Experts of a small language model.
Size: 14 layers, width 640, vocabulary 32000, 194M parameters.
Experts: 48 experts in each of 7 layers, 160 clamped SwiGLU neurons an expert, a sigmoid router, a shared expert of 256 neurons.
Training: a variant of Adam for the experts, 1053M tokens, 16068 steps.
Below are experts of layer 5 (counted from 0) of a mixture-of-experts language model. Rows are named router (the router's row for the expert), gate (a neuron's input weights, with its number), up (a neuron's input weights, with its number) and show model dimensions 160-239. Each number is 128 + 24 x the weight over its row's rms, rounded and kept within 0 to 255. Numbers have three digits each.
After each expert's rows: a language model's description of what the expert responds to. This comes from a sample of Wikipedia text that the model never trained on.

# expert 16
router:113133131154150125123140096135064148137169137136100127170121130123139107128132145120136151143162133123110085145140168111139111091145110137145122137167135122099166118093068141171105171132144141154135135140112100147139130132130115099120157115
gate0:148091112142111067156142154121109085131141143136137153106102153094125070153101124090112118160114127139146134128129123154141120142179115145099148123114109140116120143139118097107142134117153109136124138136139138100161117102182078102131150161
up0:119160091115145101136150152073088134134118149130099139122136153096157093102135138120137119137107096153195122148120135136169094135149112146145092127081134145101154110102104114077152125118198118152143125103137138112145121109142118148131103154
gate1:140168164113095130107163110121095130087084150103137128098120143133132128092127102179106138149104132148152144116124153108169091096107124130127144130118144143190129163140138074119125160161137171141114115058123146160122130124133160173081146126
up1:151132103128085109135129163134132091129106107142148114104116152105129131137127139123143167146116165151120075103135139162133132109151138134131136141183114139131135120138149147129117118088153139132143148147163118164098121107078128105110131141
gate2:144174094111122140101152136116114157134114101175112140136158110122138153096170160169092105153152095154144112077175173115110150152171094129131093167115138115143141155169112154119123158161123146161145162126107125134165088113155160156166128116
up2:109126070107094133112106114134096137122113113166152092101160125130138141076187162151144122144131098106151134079176148140112115121127155158142161152116174145121110117197131138145083114113104125147133095182137080157135163082115120135156113155
gate3:161127120128133049148120147148163107133090120113151131115122124128119171137143169113122112100132121171152078103130118074113126095114115105145149138142131144134163140086105138147129069111137124133115140113107137135131172103113122130130108088
up3:155111111126134123150108126164120117142111160126106121125106162106129161144147173081121128112144110146157110131154130069153142138130120133118148086120140139131120107112085142155122123109141156154096137106146131114137143150154110134153116108
gate4:140081099157133109090146139144131139122132133104141132132138141134127137117109179128172135143146126115128131136124130144151136146125132184165115150147090175141157114121145130119086098107168112167127145102141097150133129115108112122145124135
up4:134121138161146071146132121100144135145079121073147155137177134157126121125158160076173134169138111124168143127127139128161102140107091176146140145146101172111141092134151077111134101099133124105119121104114111166141136096137109149125141138
gate5:172075145093113099101123169144151111111092119156137100151130152132107161129121142142103123097168109141119156133131105166129094186108120081140144130130138141093151116135125119153122123101107077147142140097100102116142099084155082152141110143
up5:145112130125102155089126137127125076133126133170137088128135169110117147122136151120097084119138069123125150110119124127163096160149122118138128086148139153112151132079124133159126165102098103123127115095100156163151135073114116171089084120
gate6:140138090129176157112107128120078087140145147157140153141155169093114125149166066124110117100112125098132108126124129122123121116125097100114124161151099139108134124131112117142089129099168137142158157140114134107144133132147093110098071152
up6:134148060123140082098173127163122134128151122115125125128119116127109162136122134121164116123119151138143092174136110156104137139137084061126155113094093165098117128147117136120105134180128129157125133122082154128110142129121125146141074152
gate7:160116100138132159119204131125109116106102124144154115105100138163140145161132138113123121139146152102180100113129142149121150171143116103133170145110118094078090131126136127116125135127127118109147163137084072131125127093166155150116187138
up7:117153170098154116108113154144135118126118126119120094074137113135124121093113084129128112133124136117105113072149180152122089104129171128135189158119090126096126145169135172151106110126085129158105102104128118133088141105126095121105134105
gate8:117125148103125105122071144138094114156106149109149154132145101134154090117108135101138145115120091148188132153103109156139135098131135141161157167114130106119117107104123137162103123125147133143143166112110069152150110136131136184203088185
up8:133153152140151102119115123109145139141117177094124120079106106146120117116099119117094155119134098132173203137149141136147118139106140150131152159102102139118109089111146118169112116140122142143153137134097024134142136126107120171187130131
gate9:182086113174124131166125143133175134100133143129188149129106164150127159097136134115119153163184128136137109145100083124144124151134107130136129133143124125114126139089137101086099127093157154128146118139110137181130133136134151137138166121
up9:171122098157103123198083142100143146124134140151178131134109137126138198089146169145056139129135146154089128135116108112090149157129093159071126131114144101102116145091114114108112098082124135134122158157090152171122140140119124103128134107
gate10:125135101115120153111131130122142071130137111115101067138133151115102137115137117107129087162135171146137131167119099116135082124136110182129150072157117147107129133132136129133163124092131124174143102141156102104143108153150142098135138130
up10:122159109151094163140136139162166095118106109124085123131139124121142178092106136123100117154138124147175135167149140144123113167135115129135150140118137190144119143159150136138131171121125161132129117109130090095116135161157105174117131144
gate11:145103112119165113112146124120113131160168107142162099160131146130139197163119135072164186098135164117162095136152102103152129135089123149125184166118114154121130114144114150098200126102171083105088143102157082107097102137128114087168122135
up11:161102106125098138149105124113119147155154108138173094131113141138141151131118118105130155134130091164146120170140154125148135109056138159156152124135122150148135134126131140099122148144185127148125186126124093129122080133135127100160106102
gate12:119156093132118101124132121128118143121149151159157082167085163145105145145116141150178124152122118133125152126137163156165101123113094131132138142097167150129101101103128128104113120154128119129151106113142146115121137156097082153121145134
up12:119132141116192163134118121100155111147127123132095157156096147124090134132132136118137160132128110096135111132162143140143105144139124105180156144128131146097106121141127110128135121139122133146179165144103143099118144107151130162133112126
It responds to: Numbers, dates and match scores in tables and sports results, such as 1901–02, 2–8, 19 July, plus determiners like that and same.

# expert 25
router:146147131146118140108129116141086155097146100105137090141103099170129161132141108138152145086153132139164114119112115142150081124146134125154119159170124122091147127118139152136178167157167141132137155144083095156107141087166137112138148139
gate0:132129121148134098166127140150130107130105156100112096134112110123122081116163131121129132154143191143091130146104149126104095157139117107107152108138102108127138104131142110126140095105141109128078139118101114120070109143101141152144160154
up0:106128127146156121133141144176138107137057145097142115115122092098142123150127097142116155101129117165138164162096121144119138153126140120153128099129098143134115126134152131106143154107118101064099129083129092126105132117102138131123127171
gate1:148126105141137141101110125110156140121149118146065131118167111131148173148081114105160098132157141134121070103153130127123094170136098114131100132138114089152175126135154100136087087097158182122118109107126131124096084143148149124164144102
up1:132135120177096091133131150142102114098124100121095127128159135149095135139109087076165148141164101173112141133132140129105109174069095136133139130147136133140111127147122122145141133116164111140128090129121100122124160083171146138162164147
gate2:125119097121153146162171124128080150130128152112191153153089137135130098160081128122130121130158118150128122139110128111134118132161133144139096151176099131126132134106113095115123134115211165140113166136126163114089122064122126125148161162
up2:125141136150126133121184114125114154129123101159183167138109119127169114156076105147101124110181112138141146149098116136128142179164118147120113133146127139138143148095110119104133138131146149160112163138159147103108136114126104172121155141
gate3:113136120128114150100147119112141120147134169135181150147135151196157154104150123125142118134151172134119132181145126179192128112121165128114138124114148098117161140124151112139127122141134140145148133124103155159183166125115121166153160125
up3:112144134164150146091109164129101134151126113133145112109155152144133153136160126084098128169177146143142166169130161187161128150116076118131170168117142134112124155123133141156108120136119135136127142110124111174176121140092128128055127139
gate4:168121156134110124104115109103118070142157158111147190099123070128166158122148142118103095102152134149137087092109138133119105112100156159137117135152101086148173170144109131131124144199136194090116143149154120171160126130122126110121150174
up4:155127131109126110169114110146147124100158154148149157115080076163124134108154152129076076140176157120168116104110156141163085137132155118153126103149080065098159099128112171103151123167148149118100133148123148140144172124077152126120154132
gate5:146102108137129130099058131103128112130112120146100134119137104153106143135109145116086123161102180126112094136152167105135128110161125131187143100160135149092153099141122161116125157090141137167156140117072105162145121090107118101141142117
up5:131117058145125150126089117100149098120141150137157144103108118124115133135099159127115094123103146129129122136125146124093138154135127112156137115156159112114136132154115167095153185132116115125166118123053114139161102106102139130157106141
gate6:129114092150151113130139138094130139097120097144113114130126132114131114127124138096112108114119158158124111127130114133115165093109113142113155117155131163105136100115117125134127161118184109131155071163169115202126162170143132093162153149
up6:085121107156117148120120170120115136100107097122083121113124134120114144154147114113089157131121160146144066139144131132087137081116122152119115148153122145129146114105122126111112160072149130097161150140184126174141123170141151100111108146
gate7:141132151128154139077119119124080157065135143102148079111121093156066101149098154137112126156125151117111071144128159113110149139147148080145158104180131175130134153123148168167113137123116143129143119122148128135163149114104177087106145146
up7:125143112142134112109159071107110129104169128152095126099161121138142131133116156102141155167122181144137164138148120145123155156099107133139130116141138128118179107120139155145133124112159117135135146106146154128113150136119130103121137184
gate8:135130089088137088122102104173113078149161137173133158128147126118149148112124122127081148124065151116114117114132141082145094140113136133161165116121146147129132068088153144129099133121149160147101122108124133141143106110111128109161096135
up8:117150120169137109159111101119123136086094119144133105147122111100132150093119124164132180136101132099117119113135106142136152090131128119114150101119142146117091116153159064113105138138128177135084142126152129137102102158110085169144105151
gate9:172144150145131141134125173182085127116139110136143116187150116131139112119109137110097133155138126159142103102132117122102136136070137137133130132171120180097139111140168111164186115097116154119125149174121098179152143151155115169165082150
up9:202145114125111138153100142154112099117101093150161133155152120110111122083108150096094122129084143128145106121126165164129149130086101141164134150139135152114170090096150087133154125086152139115138112145110075147137154135113113155135099169
gate10:138127124131105105089118088161100155104131135142143099112094129128095120102126122087128120110150168149120078109108108082089109096164109112095134171154082130109089122138116137147154142120154123110119122172122129164126171129096156135121125151
up10:154127126128106140136096128125092107105116148150139114137098142125102132138147118130129145130159144163167086092143141121109118127150126110125115175155092124136109137132132153099178126154115108107164193156131147142148123070100156141144153117
gate11:166122137112109097130127085137101092108129130117122073096132085117108123142127151100109110135118097110131097128139168183135118113132131143135134122135130104127116099108140111130128145166151111120136127127102079105121118135143140131095118173
up11:162151148138110118130098118150104136119123154128143137124114085111130121146111140116114150145116120102149112175140162165144152095092123138145131133128130082127143106145125133151117123160176130133125141156129111128117119191087111102140131140
gate12:139117092136156117102108126130114173121145114204126140101108136132135142089156119140125150149117118122120134121120113165138119113157136135136120160105147104104161127094177161097090150101124092132137142144114168103161132134163139113164137141
up12:124128145121139091103107108108127138125132154150163147197146123141145122149158104174104115131189137120117139116103123160143137149167140157128070098117176123152111119100159137157119163130146120134120183113119139124143123116178108139163073177
It responds to: Everyday nouns after "the", "his" or a number, such as years, men, work, career, hand, spectators.

# expert 12
router:171173098153103106141129133119126109098116117114132106126144094111118127145122137076150140177152123160137089106120113152109107094107110138139138161128128180112131132083135117103169170112138121154136118080090083190128118132187133164109161155
gate0:140110166078150132113065108098143118097157095123138110094111117104124114076113147155161129150148135156136111154146150130162117113115075133103114103136108167135162141126149134142130131179101118109117164139089105158132162136104080113086102157
up0:117120177140150122135117121128158097106156157109117130126146120122138152129116094148122146105080107156111136116150087124146151117117094119119138131145130129151143128149138124136135100117143114136115128099124135137126126176118109127105124118
gate1:189092095106115147115143130146105139107177126162134111139134124156124138160137130142119130178114115124109093120117154137164156118132160093188192140130120103149068147110143089120120123143137118130108165112160113133150163123134124116172117121
up1:171101128136091126129148093128121128113140085142101114133151154127131128132144149128129102126104099155152119142128156132140160123111119127138128131115120121145088103113148110156103095124108125107105166089153116142148141089158113130176104108
gate2:127172115132129086118124131108133131135096165116158119123149099147143086114146088133135113153108151154138166125106106164153105085164111200157111151151131123142144166149184133170107158128131109119137127061130116176120131097181084126136095144
up2:112173112135114097142148141136134154117102134142139116109164096110116097146138136103147135185072101109109146146101146147153103125148136183168125139141140133172130196161154120160126109166155108097119109096126104160102135086165115156119112101
gate3:169148108129128134098087148131148089162125101147108102163157142092162130055121154111136101141124134140107139139125112171112122092181127085176151139112127134084166130157136127161163133122113152150165168118131147165163131153129102137141164148
up3:113122129104129142102096122141130121095120127113064132111133200125119086136166115105112084171142111137147134154159126156118092122146111095109135137141158132103146167144122119160174132118105159118170131151103095144122131190118110177135119087
gate4:120147102170147087167168103109153160144126075118152103115123147154152152178140114144140117137090157090137164135152128112121166101124088073166100166142141139114142135127075119139127128119127133113115171158117119146100104115132112110117114167
up4:105121107124122116154123069200119154135134098134111135157152149149125128136131073133087096132079156103107143115132111108084152132120098148098105130123137146121124159135106106124112151097121150124104180127137088115104104106141114105111090142
gate5:147121136118150117128072096104117168101132067153129114068178162114116095150152130146133149093144097159116159101151128122092132114117161160086132154125160141093153098140132155122122129135154147122112106081127135128145123102129145110113105087
up5:124152070061116087105121130088067127104154097143142094123140111123104138138082144130144147154146127149138168142111117123104100145127134149133145113135110127149103130095133110148080149124108085152132104084093163145123195150129139105127137172
gate6:116112136148158105144123068121122142126155062175151135119110112131121120107123137129122119139086144162106117123169118089156148115097129138153150120143106150128150102136093193115086105122088118152077136132092100154145139084131134138144115155
up6:095163131123135129134121097149084158130121080170124129133060115131112123073108159118147133157110126116105130096149142123146127143107141089136147126133096124153106123179109170139126126127116150129127099140151128180135156069114095129156077140
gate7:108126116112129153104158102131134119163147136123117144099105101158154117127118170149139114139173124192174128164078080143144120128146143128129128120136095150130103116106146168121155203174154082126189143107104157107120114144095120128147121147
up7:113177150127143151106105118142096158109158134142132134116160095130117127163154131089121134120099150144098125177130121109116141147123134112174129131145139139094169139140150145106139145158156102067128158145167151141132118132166101114142109111
gate8:111156108149114139116098143162128123126104095131111125132093134149114100121157162111092094129154153161120094130137180173151133101168117136160118139123133100105130150140131109143108138101131169141135139153150111152136157138133133121153173135
up8:121161092131122155118110144156128123128059109070106123134129135181101088145142145117121130158151154119116121115142141159158122158196103094123114138106150096135106138152126124090108121149107151148136120139148088127134154148114134140131146116
gate9:172112121104099153107111092139163155135153163178149131093150079125114107148160165107137140156143126115146127139087127136130123142132121109154144153131140121136148110097132134116117097105125169116069153106146138156119127149089104136126134117
up9:137092162096094120119153120102129122136131159208133183111175132119087113135163131132117121194110121121162082137127133169125159122134142144090100134138120097108130153101142110119133127136101175133091125150137162134135116103100099169119133093
gate10:143109154097153117151139125116117129112142156110140140150114137143096128155171148102117107216150123131132137154133112138168110118151119172071153122102136160121146141123127122120110169149140095139138139083131137091124088106112091136139127096
up10:135131122158131133114156089119095131133085174125091108172110120130158161116149113135108103184157163084084135136114144155114097145084116172093139147113098120132180114101125159128128133126136102118142170098101136135161148088108122131127164129
gate11:110085156084186073122164117143124163140115121180185108158128132097192125097123153136122130182101105087148162134142114128109115100103083163115105150134146104095153128147138084135093166156160159116154134117104152145137136120111132119168128128
up11:139126098108152097104109143152132112125118130192134168127138133133126129098139132084138138132125083134140142136117096131059080146087062152083104131103149158110111129173128121111093108180161188157115128119085127101130147122107144128129079120
gate12:168103147085124138123137152120087143127140104160138129141164162129092094166153135145093176129109091104159150201106116110158087139149111152123119144144106141110119126095135080145170165124160135147143137102144120111108103154170105137110136135
up12:143137150096129131096151138147104117142122078145150135125174127163087089118117164148147143139112123103135151108146107088102143135155123119117126145131126173128106074110162109117145131148158145138140106101147152100110083139146136113128089123
It responds to: Table bars in sports and election tables, words after as, and role or office nouns such as senior, assistant, Minister, Candidate.

# expert 9
router:142133109090137125101137151111139104081153124128123119098119090149114109159138153173124141148132181141116115142115134157135083136121117127126139130148134133131119131085171141156136155134130109123185164137083135155104150089154137124138180164
gate0:142144152133070140133135113127147137086152090143150147108127143134155137116128079136160120154147091134106118158135128129169105127161115117115171097116171098135121122096138069114134128137161132154152190113128100149200138117153115162107081129
up0:138089137126178111086108104134116193087125101138075102119124144152117115135110132118159163132138104177121156124154125147136123143102091134149107102131113103128105094133160064145095078110170128134179153147171113084167123098087104145139119150
gate1:130111094099161147110149138092118111106088134113101145097163132143134104095124157161131096155150082177077123115122109091138121107143115161104157143123096154149090145105110115133154130133102161149141108140176122090092132130131101132122134138
up1:155168100116134132152084163104122113114125113151148119165106120136149110124089099105164146128128083138185122126159147122147158150113111122142127131138164121136157076085114122119134170119109152102156116111118185107147151154081134113162144176
gate2:150150122105109093158080177169152104111166085128159146142122128141128111150123125117158105127194145117102150082144119091123169148162112109152072115157157147112167158154178108115084121114114111090136093135113119144103123115135136098170153092
up2:142137126113132120169091146135146122105159093132162140137119125151101146112127124142105143174175171122107139117097119095118144128111099143151084122152156152149123135159171085092078139093139155080135128149113135107096106115130146119128167116
gate3:142129143097135133156128136100116130129154130132195098119125166142133109118130142133138133106105075133142104172102122168118133096075146143105152113177160103125099138103149105111126146136117135130122130143158113132146145172096137119105144117
up3:168159139137130128131110092080126144112142143120139103121141129174114096143135155125121157130080116098119097141159124153167135088128171110117131100159136119130115134124122124123121120133121097117102132163176142134141118150116096092133142087
gate4:147165068132102143135125096096111120156136121108176130102084144126100122086166176136088107145144129131132155099167128162153111109179115151141152155149092139092117129135128190137117150142176153132117125127121127150123124083124128165172163102
up4:157166078109100158129112120103080114114110117110144134133083096123134137128168141133135135140136133100131139133120109161149122130146160154164135145105120125112132140131071129125109127160177132132121145160128150121149146150102123121121133132
gate5:119114111096150076153132142124127091161133090127106145115151147118084149123152127071088151129189138099118135103181167178147147183153118145153078139123126115134127150097127161156191120174137124148135093080126127125110145145121150174171115138
up5:122124147093131119143129144123135117146111102166096129105171166120085160145174094111117148166148166119140141125183100133101129154106149144169097111091143097103133146108104128160125137141112114127129112097140134086080129141091122155190084119
gate6:127139135134119132131120154098112083158154120152111139156119118113121147130134145152171074183145112122128120151160133130177127132148159082131103098142107119146144158138122130096100130123122101088138155148124148160179130100138141158130144127
up6:126145138152090130113128114154086122121105138108147142160138121126102092155154126155132085161120106156144130114149157123134119186108139139073130101136150095104139159113137155081133079104135145076137125153090116140148111052115088082128146110
gate7:149133140142111118127151168085146125117195109178114122096144135127092171106139138130126115115131182162124091132114107106135098159148116154090130087169132117161100156157103140141132137125136118107123153158106116148093120097098083141120077156
up7:142148137141146106178128155106126111109162123165122143135124148152090106097118176131089171135122182153120129147103090124085143129176124136115111128156070095128146113159121112145154169120141119125114160160121136129136132068125114069174154136
gate8:132120135133109122134143162131100147148093136136120097144113126167150149134112132078114121144109170119144096132144143138151076134152140124160116149112134141120128098095186119145114168095144113130130126170161127128104136105137149113150137136
up8:131123089103139146125165151140124137083115160139134109158131097165158105093115120128152146125122144142148139112139155129122104135076111137117097150128109111157132086116142129138150116121121135137156136132134124123108130125171128125119090128
gate9:109120097134161130107149147136124133129148139153140121160105128104165120136140124110164137134131157116170127144118132126138141189129105120126150145140151138108129169144112162160105097167131160157136092062129117120147158117116112147147135093
up9:133114105120160119115142132098168120108084138122137136151098150112159127164127153154130130136111132126120128141160161096163131147168101147123117114105089112103113144148132136138108107138113111158153116109132149152154120147125104114187142109
gate10:131161090121102091165127112119120084116108111140101106092103159144126125145142115147096107160150159140117109173153136134133127160126115118118136173133161124129108112108096154096142133165157147096124168133114102119122138136172102125142150097
up10:112130116143104108155121110131143149133104127124120104138122142143114099155189098119124094171111134087129117117142097120059122172111096108153128140106127120106110115124114174150164165106185123086150143120105123103085137123171076095198136145
gate11:139168126148127099109111131107125114131122128101141153136101112100152167115111171076140100143168155153125126102154146185118094125142122142125124101115118113118154131107146165114083149158137151112150143150151118135171097164135097150087158141
up11:109164114150156136125104124153148100178136121112133128110118126129111136098089176108148121172192171120116080113131115158107142115113120113146123090110100113143156092107146166097116137153162157104136090130150181102135144151144079143116160088
gate12:151157130121116116116128114124130137074114076140132161097169120149123120144157167110087150123113172127121109136133149147181156108110152129093115144121188144101126138135161129124125073122151143161130122084149108138107138139097139138141106143
up12:124141121104115131098107125147120075136111072139102181097128140155140096149173128167078125134103193097097120170144137173170169149099140133108126158078163124113126130113113127080121118141138134157158135127113118144114116092132132153153100172
It responds to: Geographic words and prepositions in location descriptions, such as River, Road, near, District, "in" before places.

# expert 22
router:134136102145133082108123115127083102165119131133115102152145127116132112096124156125126116143160145163142099121085155147151170138139113118105131119168104123086139123126095152163172176092158090125137134122117106173110145102128147113158170115
gate0:148083145131123131115132123114160157113125132135124154149143116085142120091140154109115132168130148128122131161119151155114138170083130141138152141133119156091197137105116145085142150140119160134145071092080130110141120150114154146145123128
up0:145125108159089129114118156113145155098111109093163146140122102109151146114144118129075104172096117096134117129120174146186106135104133119160118140134093167171135141124129180104160157207135165132112061182146157096139129139153129175145148101
gate1:116137129167112138116134141146143082128158100159132140119107110109124081150156150155099116128135207181121130091126142153103110095108126127109122148134132121185113113147141130102134107112141141131148150128171157158120088124143095110183131116
up1:105141118137100107093139098145107097127131131125174113125088150124110101161116143151065095177131115166133133133141089115156129115131128145131142175144112116207127079131149128137110140198143103142132133127141157159162101119109101129164151129
gate2:154135143094178147140110120163139138125123117173140092159154111138106105129138129109154135132149124129156085125140157109153125132159144125136163150160167152132110168079132152091144135126118140107162098077086137128155161121125084137120107115
up2:146122074096161154122121169169122135131121108121119097147144120143125139159114112101163131155138171131163096104138145145110131172115124112120138131110126139141135165124099143115138131152121107093142142114126129095113131178142082152131123152
gate3:142102127143130138127125165167131109128147124131115134137146070131095141120119097118162157101107154168141097174137151150112131127127125130109114175172140164105131122097148106110123153158185090170095160108120135114168093114158095090085125129
up3:148102122147132169083153174174085128139132119141119095103135042123112140097130109118152132114114144148153117156179129109151126141116123075117171162145102158161139128106148179086137161151160087150102144099152102087157148121114118137127135123
gate4:102136115094121124098116097149133128145099155100096148155133172099139101129153084137112113162101079137115150133169086121159094129155116122103112115125109141139067123140114091154171108114129134068129088125153108127159125173136135104086092151
up4:139089098137139144110113112143122149142091120151117157138106147112107073120134158143166136150149108089111160158175103125135119117150118129085123130160110125177114112149133106141180105116157097086108105098110100125158133091110093135162118127
gate5:121194129123155148107150140120127167141137105130121099144173104137109147162087097132141128161110151095114139119131158120120106132144112143160146104102116172112157130098115123119097124137092148127131120098143103161132112106108140120103132173
up5:154168135127124116132127124127122133159099133099134133143122119111134137172112096119122119205123131078118167139144115152145146123128149097137132111140147147132142095123128146123147111145092175114124132141124099144127096118137100135115111115
gate6:115131171112146136144141135164163136132119126103102142124130105124132146117128144076127140149154129128129110185120131100129109109169106164126135158130154165137124152123153090169163101160117121083160109102132065154127082165162127128124131145
up6:091141149089162129128106151137133153112080161084083133120129074123127144103108107102140155167150112102127109134140108130164106106173113137111125122126138135131099105123120126166095131167137099109130074097139104129129144161137116112124133121
gate7:139152123130097129092129159130140115090140132146087139145079128115130160163086145117093118168135133159119127109121103115101133121109136157119126093112141144120120176105122154097138145151144139154109107119143142115115142128106110156149107152
up7:104139181089119159092117057148078175102096115108131110149180128129150118145124131127104137142123154162169107134123106136108121139094124160152119152086133120158133117078120086119141094112129094138136137072107111137137109119124125106127106150
gate8:178101128130151106125092125155133115147088152150114116171106089145096077115066159122157117156130130172151106122115156165141131071112123136184149135137091153109168112139135142152144168133150119110135117098160080106138135121140161142138144125
up8:152125108127121124126093149142145105124125118126116122165108096112086188067119189149135133150143168124157081136138104135168143099134094117173119124146143106110139097105137137146129123094138082129125109090143110187130130127149120170141188085
gate9:141111145117122131104156162103116145088117102110118085117119122155141190139147128143122122131108161125125141140112164161098113100124127131150130133162149132115173120110167114108125143075087129135125116074168120149172143126128122125130114154
up9:131099123139109094105127163156132128125148151139138121088134149142098120145128143149177113130135118143136099154118157162122122130133141138196130178122135161114166172114127161116109102116144109126128113140141114103136128137121093150125177147
gate10:159093134139131129122156155120117162122122105138125150140111128134124134137136166155126140079142161107122127163113109116138133166118118114097087126098161145115133157139140102134156117107131117125120169166146116118113146126103127072136104140
up10:151074114123111082108115141132104100139123107085112123112141129128104144132104126162102152127119148135184090167110122131111157156108140108134121126131139133128182146129141151117171152091148109143123161141115133115130130149109139129126115124
gate11:131132098169098112155124133130137135111162089138153105138104153164113078125144079111147110101126169139111164143127121101125124096165110129165133108110128106119167132115133135083132094089120148060137099111167112137141108124183127070106134123
up11:130124119130081139184126127125140126125168128129130109145112173133158125133141054109127121104126137140123108119144154116150172095134126112168144124138124115121143110136127140138153144119129095077144102188113098131132109079154130103099119099
gate12:110163126126145112159128135102145128183124161138120109146141064115134091109118105119171107125133116120127106105135099167107126101184119112128156118103145131099130143088113147122121127125152142109159058132135140126139152129159117114135120124
up12:135149111136163096111116162111170081103119184132158117133148140091125138170158142099163114163116140171126106123146072127121113093149092095128141104121163146119106128089157116113056148154148143132123112109107093089104152162160134132144158161
It responds to: Indefinite articles and auxiliary verbs (a, an, was, would, been), quantifiers like some, several, and numbers in election or score tables.

# expert 37
router:152164097130127139106146146142132136067156131125133116134089132144139152125153115085161091157160132154139118136135121146154088104146154145162134156146152137110130114100116134162166128157119157138140116110093125144078162090116107152123154129
gate0:139126149137125136130181166118170099173141081129104130127158091129116124123177149113111162165102125153140141120161124144110185114154148123153119138167173136159123083129139122129133106127130114127187126108151119135107141101091140128163097110
up0:149176154120133122129187124114132129115137128141137130113090092113103137097165170114101126111139127126115128102152113163117169133097134116122072121122138054186102127114121123111079135124121165133129138168100120171142135105066179145130100143
gate1:163132096174134107125152103169151074134172168152116126098115145163148130113117124143107135122104161144131104103130112136138129159145119109117152104137129149172159093090141121127127138138106162097108158096096132112148170131098152100130172079
up1:183147103180139110115169115138140130127158146140105149141145138112135119105121128132081096144063149163141132093079148130117159166139189097126111118119115150132140092107117141151090103114073172043120127101114111123118172141130154091150189145
gate2:138124078138138140120127124096138118115183080130062124118112140169103131144179108130116099117167125168201135145133101140140110147134122077133108126120155169088163106131107109143101176122118100159140144107120155141114156119122126159140117178
up2:119134093149130177086129121145127145117123128143124133119120158118132151158193094124111088140129119109215155076100103132136111132105135112115123115102141143130137126154160085107127160112102105146136147128140165132110154119113127163088141160
gate3:111133134118080092107114162075117091072145109095157170121100143163132089115136125166124167115158164145099134141124137111129137124147107115130104133141130138101127117117137140141153113155142129064147135137159135158096147134111090110112124142
up3:106133137152137127182109142144151106124089113095168165107126117143158097104117126135126113124136154138103121152161104109143139106143129112141142147136112130122143086090174157114126103088162162119103133133138154115120116099130128129124121133
gate4:121127166140103135098127129137098136153147138121124129129138095137140078137146149124135118108158111159117142138165107134122120131173122073101098108167165165103133125169186113127123155118172129158138099157108130165143119155153112149117114128
up4:122125110098141143113110080147088167132152147114115136166135110116121109152093136131133094181162116136121120161122131158096115147160134103156068109147158158143146154120130160121137162111149122130129076126132147183131133140101085119112130159
gate5:154155127176097120165115077094154142123088119124163131144103134114123132138154124125107104129153119169078128161158117136155075119143126151085082127131120117107139141113126139128171145118077152113155109133124110159132161075114124134159162178
up5:104154115152149107127136107154161145134060128090121130123097102139112134129140127145146120124166127135144115137126155140133115168117128110090099119125102143106151144122118121102161132149109169132171104104134128129156170102119096157084147156
gate6:086087109159121098144130091078117135172116116097135142091102089176100113129133132122152148122174121110129084139162092153144126104126117137162118140136134119151107132093113154091113156082167160102096120100128112164141134159140075122138121129
up6:128092132198139132136176111070142174148103114124126171117115118158123117124169077100099132144119091123122124131163124114185111088131138144127093107138164113167122163066134152110132139085125198098092133097090133141130114128138118165121112105
gate7:112107111114096123115123100159126107140092123067177114107156082151119146107163134113111121138161161113114128147111119117110136111139129130135110168110137143091123092116149098141120074172096118135078108125147130106120163147159136103101097154
up7:121121095104123160071150142108157180139112115120158116171145062108119154115173139143117104147115141099143172112091084143104159111154124139126115112110167141076099124153112133146070131173117149085098123117122103110095128141122119141163126196
gate8:093136126145140157172114156112124110147111133126118140125182099111156117130107105122117123099119115176120141167122119121157124173125127129121103146097172124126092114059158142082208146141138121117125111156141125135140119136133128107114126124
up8:129094084074058093114143111154107137073190090092118092130075125149084119147132162093155114127124148154160114123111179131090106142080070150105125153105113115151131123102097080125141147126131089162110130152109122125149128139135112092150114130
gate9:150120173106138158141102118085174151096134146090119122153140131106146150134152132111133117164127112091136119170125158111113154150139104110117109147138128132129132137125122143095118074145167144107120125097063115117138107153171098133098168151
up9:182120123106102112099112087118179153145151100129161190073175135130136145166105145112169174195144146150134072097165131111168141157144102130136080147128078140126132139106167143103131088088121135126146156149109106118106117125135128108188130128
gate10:126144134160183083110132089116155122102109145109118140112126167162167145125119108153104136111201158144176159095168102135136109089152125146112147162157134124094100125122135159141121154110142153133146095126166134114110088073167108123141114128
up10:133125115167119121131124125139128125106147116118132109108120157164117101097092115128136149105123100100172146082136104131155093115141157124126145157174152152095132161104135135129094087182128103093138077098126119140126141101118098127135131166
gate11:157137076147133122118135114112129164135138082141117125127132119100149123116150136136135073139142079198152123146156159127130108149133146123119119138140091137082120110099103135149109132083177150111161117148127134170126150109111075104115137148
up11:145129085143110131136125120141115131113115085105158138172131115132135147079138120165082118141140126164143104153128135107138136132102135117107170115146068113079101156155114114132135120083159119120114106144136108158146144136131117111156146104
gate12:114141105152110104125105134123134105111123095148148098150124119169086113136151129118131143157112162075108149116085111130173132133156110119083157155129150118145135171123112148111125119118113162162156095143090121167132148105134151121123094089
up12:132143091169127102104153115119144086135172130125142113168120153159115138141124107090181120138145133100120109158114156089107161125117112114103152141152172148114111150142114160080107065117150135108131119104120144145134143138119145148159115126
It responds to: Field labels and hyphenated word ends in infoboxes and football rosters, such as Born, Spouse, medal, heavy-duty, half-life.